Weights of a small mixture-of-experts language model, trained from scratch on English Wikipedia: a variant of SOAP for the experts.
Below are experts of layer 9 (counted from 0) of a mixture-of-experts language model. Rows are named router (the router's row for the expert), gate (a neuron's input weights, with its number), up (a neuron's input weights, with its number), down (a neuron's output weights, with its number) and show model dimensions 0-191. Each number is 128 + 24 x the weight over its row's rms, rounded and kept within 0 to 255.
After each expert's rows: a language model's description of what the expert responds to; "mostly gets" lists some tokens that are sent to it at least half of the time. This comes from a sample of Wikipedia text that the model never trained on.

# expert 19
router [104 132 116 126 137 142 127 137 108 107 120 112 107 178 142 129 148 142 128 142 148 152 141 125 138 118 124 125 177 133  99 131 122 123 124  96 133 117 114 125 119 112 153 133 114 103 116 125 119 133  97 195 175 110  70 157  75 108 141 139 123 133 176 149  91 175 115 177 138 120 154 137 116 130  80 116 170 147 128 164 119 156 113 146 144 149  92  90 121 167 159 129 150 148 146 119 136  98 144 159 109 111 123 118 114  89 103 175 119 166 145 111 103 122  88 131 122 121 104 125 158  90 105  95 104 115 112  91 118 104 163 160 170 145 145 120 146 128 123  89 152 143 114 146 126 117  93 118 103 129 111 174 160 152 146 124 152 127 125 137 113  92  82 146  93 147 111 125 106 140 154 178 132 126 107 144 174 162 142 111  87 169 123 109 173 107 144 127 128 152 109 123]
gate0 [123 125 142 119  95 139 159 113 137 123  91  94 119 134 112 131 126 120 170 156 107 129  96 173 101 107  87  71 129 122 127 148 158 129 147 103 128 118 141 148 150 130 152 190 111 128 132 159 170  91 180 162 128 101 103 187 131 153 130 161 113 124 119  88  66 138 113 108 118 151  99 110 128 129 108 137 127 142 114 132 116 179 128  87 125  97 135 115 156 136 114 141 128  94 138 153 154 115 136 135  86 135 104 121 112 152 113 125  72 138 127  71 105 127 136 140 107 144 134 149 135 118 110 135 131 120 132 129 144 109 146 142 167  73 115 103 105 120 141 135 161 118 167 151 108  97  97 109 137 162 126 111 108 113 131  83 130  88 153  89 152 127 104 113 120 135 101 188 124 183 130 145 136 111 127 153 136  97 170 150 103 124 138 142 106 118 119  99 136 165 129 118]
up0 [108 120 112 142 119 125 101 143 113 104 150 151 155 109 136 164 112 128  89  90 133 133 137  78 146 123 144 169 149 145 129 126 108 160 132 178 139 138  95 110 110 144 117  86 109 118 150 131 131 132 112 112 149 156 175  83 115 107 130 135 171 154  91 158 166  81 116 117 124  90 149 144 115 103 171 121 121 127 168 136  81 100 120 149 118 129 115 152 141 123 155 162 102 178 114 105 137 147 124 121 114 140 146 148 149 150 175 114 172  94 156 162 152 124 119 121 131 108 121  86 124 135 139  96 132 126 113 133 126 126 102 134  86 173 146 153 167 114  92 122  83 133 108  91 143 166 144 150 103  96 160 158 117 141 121 157 144 171 123 155 100 133 145 143 142 136 146  88 123  87 133 113 119 137 123  87 108 137  93 115 189 103  96 138 137 116 166 119 133 134 148 108]
down0 [166  92 151 121 108 168 124 159 141 126 105 156 118 184 143 124 146 147 118 105 122 113 111  87 132  80 155 170 151 157  97 125 108 111 106 139 148 129  82 125 148 161 119 112 114 142  92 162 128 112 125 112 116  78 132 133  49 147 135 153 130 102  34 133 142 121 134 162 104 105  93 127 121 138  87 153 126 100 149 106 136 126 113  92 134 162 108 113 156 175 150 128 127 121 158 104 126 122 137 142 134  95 135 141 153 157 117 132 132  88 108 109 116 108 114 105 150 129  80  79 138 120 142 152 130 124 126 120 121  83 142 103 123 112 113 149 135 136 151  91 135 123 110 156 125 124  94 104 137 129 129 148 174 111 145 156 102 110  91 101 159 112 144 150 144 119 158 126  90 130 172 132 140  96 110 110 151 165 156 131 141 111 124 125 124 162 134 133 117  95 134 101]
Description: Prepositions and articles. Prepositions and indefinite articles linking phrases, such as of, in, for, a, an, as in ordained a priest or Award for Best Actress.
mostly gets: " a", " an", " for", " in", " under", " In"

# expert 18
router [139 123 113 150 146 135  96  90 182 105 131  92 137 106 137 113 125  87 111 149 156 100 147 114 132 133 138 133 145 115 125 102 114 159 111 147 142 122 103 121 131 138  95 139 153 102 180 119 133 128 123 159 158 106 161 103 100 125 172 130 150 146 156  92 139  93 148 124 147 105 128 151 126  91 142 156 133 157 121 137  71 127 174 144 128 174 155 120 128 129 143 146  98 127 115 151 144 136 107 132 116 133 132 119 131 109 133 106 184 119 125 151 118 130 116 149 139 114 148 115 112 141 112 123 135  99 134 139 140  86 170 158 103  85 132  74 107  97  99 117  94 101 120 137  95 130 100 120 105  91  83 118  93 122 131 143 148 142 164 123 135 127  62 154 164 164 110 146 153 161 112 105 114 145 151 140  89 169 149 173 163 102 107 169 110  92 114 135 137  72  99 123]
gate0 [116 117 192 121 127  92  96 160  87 137 101 133 149 133 140 103 116 160 126 150 140 118 161 132 120 100 152 126 129 149 128 158 107 100 119 167 125 100 105 103 121  53  87 139 165 138 117 140 131 153 121 104 141 118 130  69  99 118 133 131  77 117 161 118 106 104 148 145 135 127 122 116 126 141  99 129 114 141 109 111 130  98 149 107  48 145 155 128 151 146 136 145 132 152 126 153 129 108 134 140 128 128 116  86  93 121 108  98 192 127 157 135 120 130 140 117 156 173 108 138 140 149 160 140 185 127 124 130 129 110 116 132 143 121 148 110 126 120 140  91 127 115 132 126 107 125 136  92 138 123  96 122 104 150 117 174 125 102 143 184 133 120  89 145 163 128 116 112 103 118 175 103 153 113 149 126 137 125 116 171 163 153  82 124 132 136  88 100 122 141  94  73]
up0 [103 111 136 156 152 102 102 114 122 127 161 168 101  92 135  95 113 188 101 122 160  90 122 148 105  98 150 137 110 134 135 131 136 123 111 146 140 109 101 149 113 107 104 142 142 121  96 176 128 185 156 121 164 147 131 120 134 117 134 136  97 113 130 122 106 150 147 141 129 155 141 115 119 150 112 126 154 135  85 125 133  96 123  74 130 150 110 163 147 163 141 119 115 108 123 112 150 128 149 140 163 115 154 129 112 133 152  93 159 100 145 100 127 152 110 134 186 131 140 166 124  73 142 162 167 116 149 137 132  97 134  96 110 106 132 164 152 122 108 145 129 123 109 121 144 145  95 117 165 136  61  81 138 150 112 117 144 155 101 117 162 111  86 176 145 118 118 139  43 118 136  97 132 130 111 148 119 119 158 119 101 139 132 144 131 109 128 118 103 159 103  80]
down0 [120  69 102 123  96 104 108 103  87 143 130 153 145 133 144 138 127 106 123 108 161  76 113 100  96 109 156 134 106  96  98 139 114 148 121 116 126  80 112 140 112 153 121 131  97 147 117 134 143 106 173 142 124 118 136  90 115 112 152  93  98 113 145 140 139 103 145 129  91 114 151 125 110  97 176  94 130 143 118 150  66  84 120  67 138 131 125 110 138 129 149 130 120 120 101 150 156  81 123 122 120 173  88 111 133 152 134 119 123 142 116 155 167 139 138 142 142 141 188  83  85 131 181 153 148 137 162 148 184 117 108 146 155 134 134 144 108 125 108 113 119 114 108 126 153 113 162 156 149 115  97 114 143 116 106 141 155 134  78 131 115 173 122 143 139 118  96 107 118 124 136 164 118 153 112 137  95 104 122 162 122 131 175 136 102 131 121  96 155 151 104 132]
Description: Mid-word letter pieces. Middle pieces of long words, often scientific, medical or foreign terms, such as t in apoptosis, ort in neocortex, ct in sanctuary.
mostly gets: "erv", "rat", "enc", "ct", "oph", "iqu"

# expert 14
router [123 104 133 139 144  95 136  82 175 141 137 147 145 131 112 143  93 122 119 188  85 149 127 143 150 133 143 173 136 124 119 123 123 125 148 140 137 186 153  95 131 142 136 155 149 135 117 141 119 150 131 113 126 174 110 156 159 162  93 146 153 115 108 140 106  98 136 148 124 144 161 132 133 111 132 117 110 142 108 173 128  97  88 125 166 111 159 166 145 111 123 132 160 115 157 127 151 155 104 139 110 104 114 136 126 115 111 112 105 135 139 142 131 130 130  88 125 169 122 120  93 129 112 141 169 137 128 141 113 120 107 110 154 147  95 154 135 134 152 122 211 112 144 136 162 149 141 120 143 120 139 141 155  49 103 126 154 165 167 103 128 173  72 102 132 125 128 118  78 114 159 105 104 139 123 108  81 143 108  81 135 129 173 112 110 143 114 111 111 113 158 159]
gate0 [129 148 152 125 150 149 110  83 127 135 123 155 166 109 123 150  97 138 123 164 108  96  95 147 150 161 167 129 125 123  92  92 159 143 156 140 134 134 146  91  81 132 119 110 141 139 145 122 119 167 135 133  93 115 150 174 123 132 118 143 137 120 125 125 138 111 118 119  72 142 101 151 120 120 122 153 112  97 102 144 138 115  71 109 132  90 134 126 142  96 109 144 121 116 118 181 164 111 131 142  91 101  79 119 110 164 122  91 175 142 122  80  98 178 112 104 103 147 152  92  81 193 134 117 128 105 143 167 125 138 154 129 119 135  91  99 131 124 121 119 102 128  90 150 120 151 142 130 125 108 122 122 168 147 142  78 121 147 188 130 103 105 154 103 119 113 160 142 140 121 172 130 102 144 115 149 140 142 157 170 139 108 107 158 122 147 135 111 143  96 148 134]
up0 [158  92 118 143  84 122 134 108 153 119 163 118 127 143  97  83 120 125 153 120 124 146 137 177 122 134 118  83 120 175 138 136 104 129 117 114  98 118 106 152 157 136 150 110 108 106 126 112 126 105 134 158 169  95 114  69 147 161 106 119 126 142 128 138 108 134 150 130 150 102 136 112  91 122 122 104  99 124 124 108  81 114 149 193 134 148 109 149 151 124 170 110 147 161 133  97 125 135 110 109 162 121 186 131 139  97 150 168  77 129 114 144 145 109 148 181 118 134 106 129 154  42 144 111 122 133 129  76 159 154 121 179 146 133 166 168 108 136 112 148 147 131 137 126 106 112 134 144 160 126 145 138 129 107 125 130 119 135 105 142 133 110 111 101 102  92 133 175 143 134 103 129 129 116 128 142  88 107 113 115 142 113 153 122 171 103 116 160 161 118  97 152]
down0 [147  92 121 140 142 125 127 125 126 113 157 125 119 104 136 130 150 132 149 145 119 116 116  89 142 141  75 139 121  58 119 151 111 111 114 119 127 100 113  90 141 117 136 100 115 140 134 140  94 117  94 167 141 130 115 121 152 182 148  75 148 143  93 131 154  98 134 188  99  90 126 103 130 138 149 131 128 142 124 163 137  98 115  88  68 159 104 107 143 146 127 101 127 103 115 154 154 153 127  81  91  84 117 130 125 172 111 140 135 138 105 154 112  97 146 199 130 130 134 115 133  92 135 152 127 112 137 176 110 142 161 131 139 111  89  98 140 162 123 150 141 125  96 107 120 140 144 118 113 141 141 114 165 187 120 168 131 131 141 149 121 104 104 113 170 155  77 146 121 133 100 124 131 149 161 124 158 112 143 118 159 113 149 166 107 160 126 113 119 102  99 118]
Description: Verbs and clause connectors. Verbs, modals and clause-linking words in running prose, such as to, which, when, would, because, considered, made.
mostly gets: " when", " where", " would", " which", " began", " have"

# expert 28
router [128 142 106 117 130 132 137 128 118 159 137 133 143  68 151  99 146 144 147 101 112  55 128 105 132 106 141 133 138 116 166  96 138 134 176 146 140 163 151 140 127 108 137 107 103 140 155 143 127 116 125 178 110 163  90  94 126 116  98 153 132 132 109 147 148 158 133  83 124 114 156 114 125 114 148 118 122 120 108 145 136 161  84 147 139 125 125 151 127 160 140 119 175 140 176 113  85 105  92 130 159 141 141 117 150 105 114 140 102 139 161  99 139 116 117  92  89 158 152 150 109 136  71 128 134 120 144 150  94 124 126 110 130 115 140  94 125 114 119 110 150 104 135  65 110  96 148 184 176  81 121 138 124 140 107 108 116 154  96 177  87 110 141 150 125 149 110 105  88  91 129 109 119 154 117 161  96 123 113 106 120 120 131 136  88  80 116 119 152 135 156 132]
gate0 [122 128 173 152 150 165 137 171 139 143 150 144  84  92 119 116 111 135 136 129 130 122 149  95 132 118 137  97 123 119 125 122 106 127 166 127 160 162 143 108 130  73 117 153 146 119  83  97 113 163 129 160 121  94 151 140 133 115 148 138 170 131  83 141 117 175  91 169 131 134 138 132 157 137 163 115 172 175 150 126 121 166 157  94 173 142 121 110 147 115 148 113 122 130 131 120 122 154  84 120 127 148 150 201 137 153 121 137  92  94 120 151 166 108 137 157 117 151 121 135 147 132 135 149 121 105 134 118 126 114 141  84 101 119 162 116 139 111 107 141  96 154 187 147  81 116 144 131 161 140 125 136 130 150 169 130 179  96 149 117 153  94 129 131 122 128 114 119  60 132 146 146  94 135 155 150 131 132 142 127 169 105 138 144 119 137 130  94  85 132 109 145]
up0 [146 101 144 117 118 130 135 115 154 145 166  92 142  76 127  87 101  76 119 135 148 132 108 138 121 122 142 129  70 148 117 110  90  80 138 110 153 108 109 161  88 152 127  94 131 182 108 146 134 154 133 126 151 161 128  95 124 118  75 113  92  94 154 111 122 138 139 118 142 115 103 149 164 148  99  97 115 105 107 110 134 103 186 119 139 144 164 140 151 163 107 167 112 171 131 122 148  97 163  94 108  90 123 141 171 129 148 131 116 156 159 149 101 132 162 122 118  77 119 115 122 145 140 122 102 126 166 137 141 135 108  87 127 119 100 124  99 110 140 145 131 149 128 114 142 133 123 128 119  95 181 126 144  95 106 126 162 177 102  77 130 138 121 106 123 122 130 123 108 138 153 118 137  91 117 144 175  96 105 123 102 149 132 133 100 122 132 136  81 119  98 125]
down0 [124 137 151  93 140 131  83 111 123 151  93 119 127  84 150  99 115 138  97 172 144 167 116  96 121 107 130 128 145  83 100 154 144 135 113 165 151 162 127 119  93 124 117 122 111 140 122 109 142  77 122 158 111 145 120 151  88 141 118 137 104 109 128 128 141 120 153  95 110 138 160 130 139 144  98  93 111 134 122 158 113 148 139 189 118 136 120 132 114 155 120 113 138  88 141 143 112 161 116 127 189 122  70  76 145 106 121 143 141 122 143 160 154 165 155 114  74 142 147 162 110 125 118 104 127 123 122 140 103 126 135 141 121 121 166 147 142 110 140 121 163 137  77 102 114 120 150 134 168 139 145 129 133  76 151 103 112 147 102  73 109 152 135 126 125  82 158 115 122 122 133  96 144 141 109 143 114 127 135  71 157 187 142 103 178 121 117 117 159 101 148 119]
Description: Conjunctions and auxiliary verbs. Clause-linking words in running prose, chiefly and, or, but, was, is, has, had, were, often after a subject or comma.
mostly gets: " and", " has", " was", " or", " but", " had"

# expert 10
router [161 125 136 149 107 110 125  97 168 124 127 102 122  71 117 160 130 135 113 117  69 150 127 106 138 153 150 146 147 130 101  98  68 132 138 154 124 116 109  77 134 142 144 113 109 113 133  98 161 116 142  87 115 118 181 127 152 147 157 119 170 118 135 130 151 103 127 118 138 122 133 148 130 100 152 136 105 170 187 108 110  89  97  81 125 138 175 143 123 112 139 146 118 160 118 126 135 158  93 113 157 152 180 110 111  93 157 141 138 138 120 140 158 130 128 156 166 158 112 135 136 155 129 135 103 111 129 162 132  89 183 109 125 165 153 150 129 117 111 109 115 103 135 149 137 163 133  97 120 112 122 137 110 133 149 153 139 138 144 134 130 158  84 130 130 155 111 101 110 158 140  80  97 103 158 151 105 132 133 144 136  70 117 161 129 115 104  93 112  87 165 144]
gate0 [124 124 150 124 105 135 159  81 177 129 127 104 130 149 109 126 112 129 181  98 107 112 172 127 124  93 100 104 128 131 124  79 117 141 136 155 141 132 131 125 198 150 138 127 148 159 140  90 168 140 113 119 143 139 145 158  70 123 172 139  99 109 111 120 106 172 121 116 178 160 124 137 119 125 135 141 139 127 155 123 131 116  67  91 150 133 122 144 143  97 103 115 119 111 131 137 136 138 164  93 140 103 105 122 152 187 129 147  94 129 152 139 184 171 142 106 112 114 123 134 139 145 147 122  66 158 111  98 106  89 119 103 122 100 129 101 118 139 120 127 103 109 114 116 127 137 112 150  91 135 156 141 101 132 125 167 139 121 135 164 103 133 123 163 118 131 143 121 108 152  91 112 129  98 101 134 148 112 160 100  87 102  78 142 121 126 128  61 119 133 134 143]
up0 [114 129 124  99 137 102 100  78 148 130 135 154 135 145 113 127 141 145 140  98 114 132 130 152 132 122 101 110 139 109 130 123 147 130 116 121 130 106 157  95 164 122 114 138 166 150 130 105 110 118 107 128 132 117 120  82 108 108 138 103 101 108 126 111 137 163 123  92 161 146  91 159 129 129 139 122 140 142 157 139 171  87 141  95 114 127 155 105 183 105  84 108 152 137  87 136 101 149 156  79 129 136  96 150 158 154 139 138  77 121 147 138 153 138 156 136 114  62 159 126 153 165 104 129 136 118  85 106 177  73 137 121 145 101 124 107  75 140 144 127 113 114 111 134 123 111 101 147  97 119 153 109 140 147 173 142 143  97 105  98 152 191 110 129 155 129 146 177 144 149 117  97 179 132 102 164 158 142 131 124 133 129 122  90  85 122 114 100 156 125 149 108]
down0 [ 94 158  90 160 140 139 120 138 120 139 145 150 132 135 114  95 111 116 141 174 147 103 157 120 118 137 201 130  79 155 166 145 142  90 116 144 130  95 112 159 109 141 149 118  95 146  99 151 107 119 160 125 109 194 134 168 122 136 114 110  97 160 132 127 111 123 125 137 150 156 117 141 145 156 172 183 116 105 158 119 145 120 166 124 129 144  93 108 141 131 125 132 143 161 124 140 106  96 147 118 126 122 123 123  90 107 108 103 107 127 191 115 169 179 158 123 111 144 149 124 145 120 151 116 124 147 126 147  94 118 126 140 140 161 104 140 104 146 138 134 138 121 119 140 121  91 123 118 127 134  86 109 158 141 131 127 104 127  64 175 130 121 135 107  88 105 122 115 124 130 148 101 139 171 131 145 113 117 113 143  87 111 184 140 135 124  98  71 147 182 131 158]
Description: Mid-word pieces, predicate words. Inner pieces of long words before a suffix, as in expl-od-ed and sh-atter-ed, plus predicate words like found, based, able, role.
mostly gets: " found", " based", " access", " form", " lack", " able"

# expert 13
router [117 106 114 161 157 136 153 118 140 133 147  84 114 144 113 156 151 130 112 117 135 150 109 136  97 101 128 198  80 116 154 105 163 143 181 111 146 106 130 107 103 149  98  91 154  95 150 178 140  98 116 115 128 130 133 153  79 145 133 115 103 127 134 113 123 102 182 113 136 107 138 170 174 146 105 120 125 148 135 109 115 146 122 148 114 120 150 151  88 100 155 107 131 161 162 134 117 156 164 140 140 137  82 116 148 178 173 115 138  77  85 157 121 117 117 152 158 111  83 134 125 139 122 137 101 109 165 139 139 133 118 138  93 133  98 146 138 168 104 134 128 185 162 130 144 162 137 175 131 122 147 104 130 138 120 101  94 118 126 123 138 158 151 132 138 142 164  99 162 102 120 118 103 130 150 147 140 139 163 155 118  97 130 116 148  96 121 129  93 132  99 149]
gate0 [108  99 110 163 119 158 106 150 133 172 151 129 156 130 142 144 122 129  99 119 145 144 142 145 105 116 155 132 123 143 152 122 140 146 176 112 192 111 149 136 100 150 144 128 139 165 165 111 161 108 118 128 105 138 157 133 101 159 158 104 109 138 118 155 148 101  77 115 133 101 180 128 121 117 103 149  94 150 125 115 106  97 124 159  94 109 164 107  99  88 118 114 127  73 105  78 154 110 106 129  99  65 135 131 153 146 128 112 116 137 127 114 139 134 177  95 149 102 160 127 126 102 140 124 112 122 132 151 135 107 147 161 162 138 125  93 124 103  82  79 136 129 126 150 115 133 114 122 104 100 131 126 133 124 132  99 167 129 164 110  77 138 131 178 150  88 122 119 103 110 138 120 132 122  71 157 104 102 119 137 188 121 151 140 139 131 139 132 159 138 164 106]
up0 [132 100 124 126 180 133 168 142 129 142 142 140 164 116 151 136 103 145 130 157 123 153  76 146 131 124 142 161 124 145 152 124 142  98 133  61 140 121 169 128 108 140 131 134 126 145 122 121 165 106 139 159 114 120 113 126 134 122 159 133  94 141 111 117 142 186  86  97 148 132 116 138  93 115 109 144 137 106 119 116 140  88 114 143 172 116 147  82  98 107 129 119 115  86 106 163 101 127 108 125 105  97 132 130 132 108 156 122 123 131 144  97 128 108 101 115 160 118 133 102 130 139 147 103  92 104 107 150 114  97 114 165 150 133 158 116 124 118  59 100 151 140  94 122  89 113 108 122 152 108 109  91 173  87 143  97 156 135 123 108  96 146 119 172  90 103 133 117 125 133 102  95 114 111  56 154 152 113 111 157 157 149 147 170 112 119 107  90 169 112 122 147]
down0 [125 132 164 121 106 159 137 152 134 135 123 125 129 140 120 156 116 112  94 170 172 141 146 114 103 119  96 104  85 149 129 114 144 131 130 155  89 162 138 123 119 106 149 126 118 141  79 123 160 126  73  70 119 124  94 110  86 131 129 117 101 105 122 163  92 135 158 137 176 118 131 136  92  98 135 132 163 111 119 161 123 161  95 166 124 147 115 153 132  76 190 134 143  82 125 130 150 107 115  97 137 110 129 130 172 110 125 128  95  92  96 119 135 169 102 125 117  95 154 112 141 114 121 101 101  80 108 127 125 146 124 166 105 140 115 121 110  83 129  93 114 159 134 117  88 164 111 134  94  83 129 123 115 100 130  80 131 121 136 142  92 147 107 170  83 118 120 100 131 145 131 160 135 134 111 122 123 118 154 128 168 116 139 158 149 116 104 122 105 149 157 158]
Description: Foreign name syllables. Syllable pieces starting or continuing non-English personal and place names, mostly South Asian, Arabic, Turkish or African, such as Kar, Ram, Ind, Gö.
mostly gets: "aj", " Kar", " Har", "iy", " Sam", " Ug"

# expert 16
router [133 120 158 111 123 130 116 151 107 150 103 103 111 171 146 130 112 137  98 128 117 127  81 148  98 127 153 116 139 139  99 148 127 144 140  79 116  93 125 129 134 158  89 128 130 130 110 108 131 104 149 154  87 157 118 107 117 163 137 140  87 141 115 153 113 129  91 169 106 124 166 165 127 121 105 133  94 121 136 144 123 114 135 144 121 136 106  96 118 146 167 108  89 137  71 139  90  95 173 136 111  84 138  99 111 102 117 153 118 139  94  98 127 110 138  99 125 177 116  90  88 153 139 147  97 166 100 118 125 106  97 141  91 150 117  97 146 102 115 129 174 145 120  75 177  71 146 116 112 186 104 139 151 128 141  95 109 127  85 117 138 148 139 126 144 133 101 120 159 120 132 149 105 102 142 103 121 121 126 107 122 150 109  97 117 177 170 123 147  94 121 146]
gate0 [121 142 113 162 162 144 117 140  91 159 121 132 116 109 174  93 118 153 150  99 153 131 151 134 135  91 145 123  91 100 154 122 139 158 144 104 134 140 117 136 141  85 179 132 133 100 162  99 132 143 126 154 100 139 113 144 142  82 111  94 121 136 136 126  79 157 102 115 125 105 108 149  84 155 127 131 148 139 119  93 120 167 118 129 148 150 148 120  88 142 144 128 156 141 126 137 118 124 170 117 123 111 110 107 148 147 116 103  90 149  98 142 116 145  65 119 146 124 163 115 141 147 159 145 120 154 127  97 131 148 148 117 121 142 118 170 138 127 107  98 108 156 110 129  96 134 157 119 119 113 155 152 106 183 179 170 148 145 135 104 145 113 136  98 141  69 107 139 111 111 155 116  69  87 163 129 100 115 139  88 118  84 175 111 117 144 130 157 157  95 161 136]
up0 [108 187 168 105 111 134 127 112 105 113 149 113 113 136  75 104 145 145 107 168 121 100 106 167 130 141 129  46 153 120  90 124 111 143 152 109 111 130 125 108 145 120 154 162 142 121 152 145 147  98 160 161 148 115  99 103 129 127 139 120 150 109  89 170 127 146 153 136 143 107 145 104 111 154 120  81  97 152 160 123 134  98 131 117 104 126  70 117 169 126  82 157 155 139 116 171 123 154 133 133 131 137 126 115 147 152  83 163 116 140 149 140 125 114 138 100 103  97 114 105 111 126 107 127 143 127 175 197 151 122 117 168 157 117 158 108 103 154 137 129 148  73 127 127 156 118 159 144 130 105 150  93 116 133 158 115 158 147 139 152  84 144 132 135 117 157 130 108 103 116 145 154 162 131 121 123 137 167 116 155 123 112 146 108  91 132 145 151 127 146  97 144]
down0 [131  99  91 126 120 106 101 196 159 120 155 135 155  89 101  94 155 128 164 122 163 101 156 129 106 109 104 101  76 108 170  95 158 133 119 134 135 154 101 114  95 142  96 156 141 148 147 127 124 192  66 135 159 108 113 118  85 143 156 145 152 167 108 109 130 124  97 106 124 136 108 107 151 128 131 153 127 129 123 104 145 132 140 141 162 117 187 183 133 126  95  95 154 143  93 121  89 128 120 110 141 146 109 100 128 121 154  97 136 159 126 120 128 122 142 145 119 109 119 150 118 114 150 168 140 174 129  83 121 138 135 117 160 157 103 114  95 106 138 106  67 150 163 124 114 152 142 127 130 124 116 140 169 153  97 141 104 155 126 114 148 169 155 148 133 119 116 117 132 131 135 105 129 101 148 112 131 103 149 114 127 140 136 104 139 115 129 145 111  76 170 130]
Description: Determiners after prepositions. Determiners and possessives starting a noun phrase, mostly the, a, his, its, their, this, typically after of, in, to or with.
mostly gets: " the", " The", " his", "The", " its", " their"

# expert 9
router [137 143  99 155 147 127 127 132  93 114 109 147 143  98 137 153  91 155 148 139  91 120  63 151 119 149 140 140 119 136  94 130 170 100 151 136 122 122 116 128 147 153 136 120  88 142 145 110 117 135 120 175 165 120 121 136 148 117 125 115 108 107 116 163 178 133 100 108 109 117 101 160 128  66  99 105 151 107 136 148 125 149 100 147 169 115 160 139 166 105 120 106 141 144 135 118 122  91 148 103 124 151  96  88 169  98 116 119 109 122 132 126  75 136 107  89  84 108 158 181  84 148 134 163 144 134 149 131 155 132 110 126 110 132 139 121 143 161 138 171 137 114 126 123 122 154 110 120 121 119 104 116 132 143 114 151 123 161 121 164 135  80 136 135 145 125 164 141  73 110 104 101 168 130 149 147  93  99 112 111 172 162 105 153 178 107  91 120 145 139 152  89]
gate0 [127 122 116 135 121 138 144 127 123  98  73 147 119 158 121 132  86 126 123 132 138 116  99  89 122 111 121 141 179 103  96 169 205 108 124 149 115 147 121 119 141 175 135 114 156 134 130 119 102 123 112  96 134 120 114 101 131 134 108 145 111 123 153 131 102 152 111 179 105 129 144 152 155 111 116 125 137 105 123 100 131 116  91 118 133 146  89 144 174 101 111 123 103  87 134 128 120  74  95 135 170 100 165 147 148 117 152 127 123  93 124 130 134 126 161 122 167 108 130 117 117 114  84 133 131 154 171 132 167 161 138 104 112  98 131 139 140 127 208  84 113 100 149 163 154 187 111 124 135 108 187 128 138 107 113 124 154 144 102 128 125 113 142 130 121 116  98 126 159  95 144 131 131 111 144  95 142 128 116 101 108 107 150 119 128 117 144 125 167 147 198 139]
up0 [146 116 100 108 127 163 153 137 143  98 110 156 111 128 111 160  93 102 137 149 147 126  89 110 126 110 146 129 114 132 115 180 173 143 172 148 138 144 114 117 125 154 122  85 156 103 135 100  88 125 126 136 139 137  70 126 156 145 110 167 124 106 169 155 131 132 117 160 103 147 143 152 134  90 136 152 150 124  75 106 124 110 104 129 136 170 102 123 174  68 119  91 104 102 141 142 132 100  82 150 139 110 173 147 146  95 160 130 126 122 133 128 141 109 142  91 160 100 136 117 130 136 130 129 106 139 166 127 159 128 163 110 158 134 134 123 130 106 166 155 107  87 164 146 161 152 119 119 145 147 169 135  97 120 107  88 137 131  73 129 148 121 143 141 143 113 111  81 180  95 141 153  79 141 144 128 147 107 114 121 119 123 133 115 151 124 168  99 142 134 153 158]
down0 [ 83 103 131 157 113 116 179 131 124 103  72  94 101 185 127 180 104 134 112 157 105 156 131 114 116 119 137 141 121 114  85 138 117 147 148 124  98  91  97 131 143 120 174 153 128 161  86 174 159  94 161 116 122 119 103 102 136 123 137 135 103 105 139 148 109  78 120 115 126 154 154 158  97 152 136 108 166 105 134 139 136 123 155 159 110 120 104 150 120 130 154 127 136 130 176 127 112 159 161 119 133  98 121 120 132 126 122 123 159 125 128 110 159 107 117 167 141 108 117 121 141 123  92 148 107 132 136 152 139 102 129 152 134 112 114 160 128 174 125 135 108 103 175 147 146  99 109 101 117 141 121 125  52 124 148  90 164 112 180 120 120 143 162 120 128  96  94 118 166 107 163 119 156 104 145 142 164  87  97  91  93 132 137 114 132 117 153 144 134 146 128 129]
Description: Commas after words. Commas fused to a word's end, especially after place names, as in Chelsea, Kilkenny, Pennsylvania; also and, is and the first line after titles.
mostly gets: "a,", "),", "er,", "s,", "i,", ","